Experts of a small language model: 256 SwiGLU neurons an expert.
Below are experts of layer 2 (counted from 0) of a mixture-of-experts language model. Rows are named router (the router's row for the expert), gate (a neuron's input weights, with its number), up (a neuron's input weights, with its number) and show model dimensions 192-287. Each number is 128 + 24 x the weight over its row's rms, rounded and kept within 0 to 255. Numbers have three digits each.
Before each expert's rows: "comes after" lists some tokens at least twice as common just before its tokens as in all text. This comes from a sample of Wikipedia text that the model never trained on. Tokens count by the router's weight.

# expert 4
comes after: "\n", " |", ".", ")", "==", " ="
router:154079128112159084126119114143131121131126152109157109131124153137132150132114139087183118126042174131128109114135104150110141127115147102133123127128133096163133127139138088108129110130112165104107100128158112130149090100161114106119130149137149109124131119118106108128112161122138124140
gate10:152155124104115157136166112117077136093138164117151099097108102139144130118147141157111182113116128148089109156139142148171127115107109105101100046081162126100130126136120151135158102115141158164117142118147141098144138110095110135060118114136118142123162080131138129134105151079100147142
up10:165155126112106158141151120139086122092138134110137107101103136139143135100157142159122160098096142145105129141147136133156123119100095108098107056074163101098126114139119141143155101132140156152123164121136142104136134118084129160072112093129112134145157067118137138142131176070092129132
gate11:146124103138118160150141100166104096108137132086123172112132174081120134121089139142105128119095117114115137122121110147080136129134122094149135132124132149112137111118128163092105114111161126122111130134141116121181151164124097157170103140134140142113117113146104139157114125111182167134
up11:149132115113173144099138105170101077104147137081143125165124118125057097105146169159120157117107125095138119109127112139090114117108124098176098137113136116104124158112144140123123100136142133139114164133123111172138183126147105140106120164145134153129117122146123168117125086134130102121
gate12:144120170131105147147141142141105135094122106145129148102124148142156118141135124146099101098139107132071086144130099131100174124127109153105147106165131118146119133186125130096137138105122126142150129097103167108143134116146129130092102134123147137146115135158131137136107126134112132127
up12:103121092099147127115105113130196160149162147095118114141108133125098136068112119104124121143147158162141137096113157121139105091126134135161125181102142148117141152079137104168122152124140157138142106166134080174102118107115118127160166126120129112106126117094105117114138102129132159152
gate13:136151138088095124123148088137113144132140127174116112126094111122131137135137112125118096142110101111105128111134117160133156156134108153108155136138119142108111125139141096141136107077161158161139042138120150142128113138123128128136146108136125169117068124127108159137139119117176083166
up13:164110111153150140136128112144151105123108176143110128151128132154130141131200102134166113125083146148168137121081133138139108140152141116152102092137172153147166148123129129125110141142090044124161143113130134111103180100147116133144142129119120131188136160162118147103148154118126173138
gate14:161106164142136132094161144123116101176100106121104131106114124126141098183126155175120073135127078110082105113140148130094114076103124124179139127148128154114126107126136139138153168163122146107130124103140094138130104093193076107137139177126116113121155167120121118096147123115156102102
up14:132098123183142106097150104130141132160113147146127107189134139097141116169084121148122080114141138116115080144128133129115116084101103094168115148115119153122146129113087113152160155140128124112140121102119108152108140106145056110104144140149150090124113174111140138126148138156158114118
gate15:118141127122119171140172102162136103101083107155170125155108144146123152097085098156085090149123137099123097118118087145081120135152133123092133103151131136147149140150117138152129115125143085167112121165042127118121132128150135116138178132103113120145143164126105162140153134121180145124
up15:104145119109102129175131136128134117093142151118104123144164160131181118125144161111108108117143130111116134128091159140079093137164156140103120112100136130162124161114112119098190122123105107148128150097070087183139113159131169194101120116141120152116117145124127126144152106096160121101
gate16:102202122110088123133144128114123127074114130111157118129174127058155172108126111154135103143138193088166103117144135116146140113101126087119135106126142115111165152122143140179141115150103138140139134128110097117147169149079139116142161150136122127128118117150117125137111102117123088118
up16:091214150126125104111121128090111128140154097107136139162125134119143137133130117141134148176089129115123124104155128110137091112158127132107127110156129129130123117104151155158148109135123080125129121114113130094083124106093127084144126103159094149121099162163112176157088126111112139115
gate17:081183134129149140121099133083113133093158133114127110110152133136093144113139131137122124137156155161145133120126122088107147117079098142125136120107146140077099157146136141145078128097154148121104128122100081177163117106142112168143134127138132135124132137120157132128140104108122129109
up17:063195140139141148113111125093106139133176150099126130097147159124120172128147089133125115149153173163144117129117120080138165121111107134153132102130121133124135157140144131171115148074164160115117133137127087158166125105139077149147120118138133135136121169127132147120174103118132136115
gate18:108107083101116103117079142094154133094151155118108106146100113109116127154111145145121099131142143096148147164148113114118097134122182118097078200132165116121116114177150095123134123083160109161105138136148150122113150159159187081145095183130157132115086171112099139143053100148145135116
up18:111095092142110081122057139112123132102173122102126075141107125097154150157101154154127098119133131094154162143138124102131107108121160128127073186140135136151108100183139082138146134060153089140120120144138148118128153134143208090145107155119155153114098140110114136148069099148152154114
gate19:114114132114145130135129164137137144167123088146121162110108139113129155124104137103142080127126125112118089099143169093152135098145128119110154143141143153090155110129138171140085096113140123102139132112131125133108117129141159145118123178107123163151125125155181135111133161121133155145
up19:113164106103120171122157152143080093134121068146093170110106158133107131128121108094093107096158121077071111098143169113156159128122127137139142162169156162120167142092134141124167106104112136117192108139092149079083129115109186130090083147145145152128094112135139127127130155083141127164

# expert 0
comes after: " was", " the", " a", " to", " is", " were"
router:122093125107145143091104099137153110138095108094077117149121099171099129148126095139145105110137129163132128109113086133109111105142135130176149148124072104104168098150130063128121149083146143112148112137116131128167194158128121138125147137133121140145159090086124200097107141125140142172
gate10:122104094122128128125111137163136124105161168176131130166137142163204105131157131142155134147091153086139082116128116162125201150098167111124089103125114112143187115127137129137098124124123147106178106115125112185102132122081131168085135121114152143114098116102126150165104153112135150137
up10:154144130136131131123147157129122133118096082074103128113138107089078138122096104107121130136138136204126184151118158091114074101177103128138187151126128152101097132129120122129155112152148115140085164117107150124120121093137116080139148104136119083115142079132121095080123094146112105138
gate11:129166134089116090132102171146114106124092094151104131149130138165124105096116109112121128130135101135088096132049098133136133164133144108099097127139155140131150113129144131132092099149147116143167103135115145106153137110166142129160147122124122138105128167108112138151157137101124114113
up11:134150132109111089150109151118124125115107072137103120132124124153124139102138083106123144128145126118094106118062112142140130140143127122078118136146145149113159123151118124120120110149157130144159125126092152133133144105139155124160150130145112101117092163099104151139147132111136100104
gate12:124109083126122073135124134088108093141136114120110132123143105149111124120128144152129107150135120140128126167106091132124116118146136148149140167101150135158092133113094089084134168078103148128125116112113112135101129155104172115159161114105127104121179061126147117160122135107150113111
up12:139089076139133079111140141100137069140142097131139124130157098126106105099146166132140116150128106149111122179133080128089152087131120102128101170141144125102083109115131091094125166061123142135098113097100113125118149167085144119134171114102147095105173051127141099148114145124141118109
gate13:109100114094106104122125146124127103143127178136082140118117152153137105156147115152109106179091112166165144141119139193154123119132125129151122132138100110101120075133142150109102089096123100118115121160122104107147185150108159137098144173102104117133147124135090147137093092127129136137
up13:132108152090112131097140126151116099127116135125073138100124099104112132131121111147102122165102082140175128114116122170121136159116098120130149110122132081141120063142155114115126104127119118112129140140112099138162167114132098098127144141131101098104151140120155170110070106152125121175
gate14:130113128138158139129139129080183122122148138156118120159173168124168148134140119093148124135152161139104138116175121132103123149114106138084141133085149086116131129113065109119101109141094118121068136141122126169127108142094126121123137137131129091144159121162120141135132117114137120126
up14:119130146113145150116132123097184101133165163155100116105174162122157113135145121108137117134129119147139131102143172113120105172113123164091169124105145082114114119124123153122117141138081097129073135115117144162172148130118097124129163131140120122132115101132142142087111158137126131097
gate15:158107142127136142126069111133189126132143163136138131113112130140112144159121136133097057113153152125160120116113162091095128168092132129098130137095138124135103157165143155160137141136127097142128135117164129116139116109149136129131121154092109126142158139117113084098113110146144104144
up15:132149139127143150165178167145092148117155122097121133107136108109113128115105114130189159149115110127073132120130080133152096127148107118150140149151120144151156129107109106133128100142156167141138111151092166119092166119098104087109172112147123083141146077124117161155161134109089147121
gate16:129097134205139112121120116141143161135137125169129094059164089120121130083116115115156113112125098116133133150132122127127122132142097144146085110113076111080180116178148126147142121114129116162160099132146143107113116106105105088180157127145118096114089141109117146123097103152100152151
up16:136159088114120136128138116116129130100112131079151140193083167148133142147119139143132158150115139112106114123118123153126139156116167113111163106125174151183074132103123160096117113150116139091118137092152108131113161169138156156091110142131123178189150073158132091161163132140160100105
gate17:128123157189126145144136137136145145135126133153146107107154153119127116123164082134101168091167113135152137119106147128104102101101114101112122108133149130113096163130147126090180120120094099185168140155106136110122080115121125117130121086131141107113102179146141113106174107139122113119
up17:106092140147155107149121108110109136123159108059137138160136137093145141118156119128126162125148126103080107090129162143149133099129117130082096139113096137132104097143129115124145142125188097081116141105150148117116117145128141084108173139096161134129118140114154132124130151141153123138
gate18:127118184053153117080158140119168131095149068123067115159111109114141063100086161132116134115117111171121115114127123102131090152141121141179079101159083130147160146155142120108157143112143190117128146080131131121121146132131134111116143147166097090114127137117127119141173154097127092136
up18:101123172157172175091127061142107116102094150144147119148160134110103111131099123136122152139149095132121111132120119142163155133167159116079104117133076117138112154156141164105110156129143097139153139126098167130167116112124128111097175116133123158113095153123094127129142131145094135126
gate19:112059130144121154103125091125093149135063100155159154113111130174152142167110123152143144136122141147155140185150128130119154100121118143096171140148089154171120132158141072109116136084116153119149167131124107070156136148127143114147111125114128096127097147122111154148136118141144145137
up19:117074150141153155094173090131097143138078096151112146090131148163159112129110128154154116132145163145133129153097137152133163131128108147089178143154103137145103146178113088101124118100112090115138171128117121093136140143161118108136102110122128100119102141124145148112123137163144140133

# expert 5
comes after: " |", " (", ";", " ", " 3", " 2"
router:082140113137159125120114125127138099164116160134116103166108124149127132108116151108104127091176132192183123101108098134165142168175126140119138143151103155131172074135145153123128102106144136084156114118109146095123146156084128109120125154143120146135095121130073153138101127153129127142
gate10:174129160116144128164174125125126128129087173150102097136135122142123112134104091099122125102156123142140140125105160095122152102101112130126134137089142111153115120137106091142133112116116168138154121140136150115135162166114115126127096135122129118119109126120148080176118118154146143126
up10:153160136111139113135144154115099146106114169146093123156128099154125109099102107109134115123168111128145136129138124075144177114090087130145150129103143131130105125113122111098130094116149180150165113126150145133122162147103142118129109118118137101131102146092137089167157127136165126125
gate11:108138073103092135129138128148080085133082119140112133129107139127175144119106121133160124146119117094181149099153131114171139116104078142182103150144129147100101112132114133166141045096114154110137147118128122152126164112186111104101111067102093125127091125125111149112102158144107121137
up11:144105186163170123167113113104170182132182157103150117135137127150106131125162149116115139117133163123080110119122141161088128128141176123064144121127149092150141140112146124085112170149140135154105102125157132086134099144097160159134123202178168144140130137103123124146147086123170141109
gate12:098131134107144124084124091125115090113097085135121134108132123106099175140114085159105111127106118153132135117054118108151151168108110097131105122134139125157126150117118101155082106170137129112121100121104160087140175133167120089160097152124150146157141099135082145115131132130163175157
up12:127122103147109122161131136127103111118161151128108149146110164164144105132159163143153146107160113110132122124169148164122134128164143173138115149116109141095178101146129159113121132078162108122162145117162109131146096135110147142105150147137112171103159137154178093105114125099103127121
gate13:141130154133132133177145153122091147112135109115107163138088168178109158124160083122118057129127133149128134116125134118087166131131153139116142109129089134129099152137136103142136137142098131131141125124168108120108130103143115165102088145130153089142154160152135147094157096108117139125
up13:147146151129137142175135143135093148118145119114109153106113180169129164126153091133103077140117145153141135107109127135087173120114144126119151129121076120130100148124111110110142132152088127125133143130184105116130138109132121165097085137121149108147169130146137147098159094094111134114
gate14:130109134134051126055124095161149105124178125126107144131158113131134113104131161130143119099103166114146114136144101164092124091110149119152113169156142095188099194120131119139097084123107142092134162102091134158130122121120108131113139118117106132167123093064120133100116169139128126134
up14:136137118143123142178140154111095118110095111150146120114100107110090126129141117138121141128146096133139124120125125086169147150148115114161118089103100132095155089113149108137129145101128105175126096172167112118104101146133163140115131126126138098140121136160121195128120082129097117104
gate15:115118141135087163143152092114148114141084126145118154146095167179120092119108145180152122098152145145112153125156120137131163182147173123099135143161104112048136153160131157148108120111122118098103159114123127125133114135133089121130173152120140126128109145111104138127128142131150124118
up15:089101139149122103127162114122144132083084089142124126093152153137145099109121121162143150107112167147097158106139105176141138134182142130101134157121109106082152126143093106177096087135108100133131153102119126138109141152115115106124098131118144137137142158101127118126150146126131148117
gate16:124119139099119105129135141130145166148133113135175144122158080101164164120136104093139107139151080104141176170144183129115147152120142159162151161158131119121142127187145105119130134108117099123153184147090144124118058130163123150126115097156133079142124099130119130111153138129133146134
up16:111128154108145126098134141123148157130121091127151120138171093117217129150136100098154106122153076160139163172125205116156145150102173157136131162138161108144115122198140119094134127140127122114141168148100135136104043131172144133144103110160143094144124110115107085120151104149117167127
gate17:125121137154127188133137130099113101134152110087102096133144107100168146150149128104135119100098103127102095147119107121160154174098129103120156171115098143151149087094126118150137115118062105143155157135105139145104127128134107150128096162108136109137122061103134127144149154156133170191
up17:128148130157115154114079158117093122117181124111111109147140067117193153115150114113114107132108134148122102136131085101164122143114099119121113161093121099114175152090148131139110091142083133122167179150123105129100081128133081149129094141136093143135128099099140119111112154139120164178
gate18:110153158087122108123178131120117136132105143152131082119140121128137151157129109141120125124124147120139159095143130155110133154112115154127129091156093103102087122120152148144159149121148113134129103151091114098148105130125076116143140160123127132120118137103125115167120157100166099132
up18:126127160113116125121158130127128140104143162128117086135140148135109129169107159136130115103121169096111166091120108152100107153093112149124114098152079100083101139129142157118155148139121127141133103148112140097166128146099068130162147162129108139113087146115156128149123156109154115130
gate19:122128115135108178100164102129158146122149116099109113166110144087141120093146090070094146092154159114129146103126129119150093129113131152100164124145144129060180112095098182163123148079172079118112135104129144102095128136113107099123117182129120090120120141128109104134157122133150175142
up19:133138150118134085154088158134107130147112130166155145080139096167096130143103163176154116139103102142136117157116128131098158128147130123140069119118104134178055136155161065091137109159083153134110131142116136156170136119131146153137131089120124157130129113143163157122105140111107096118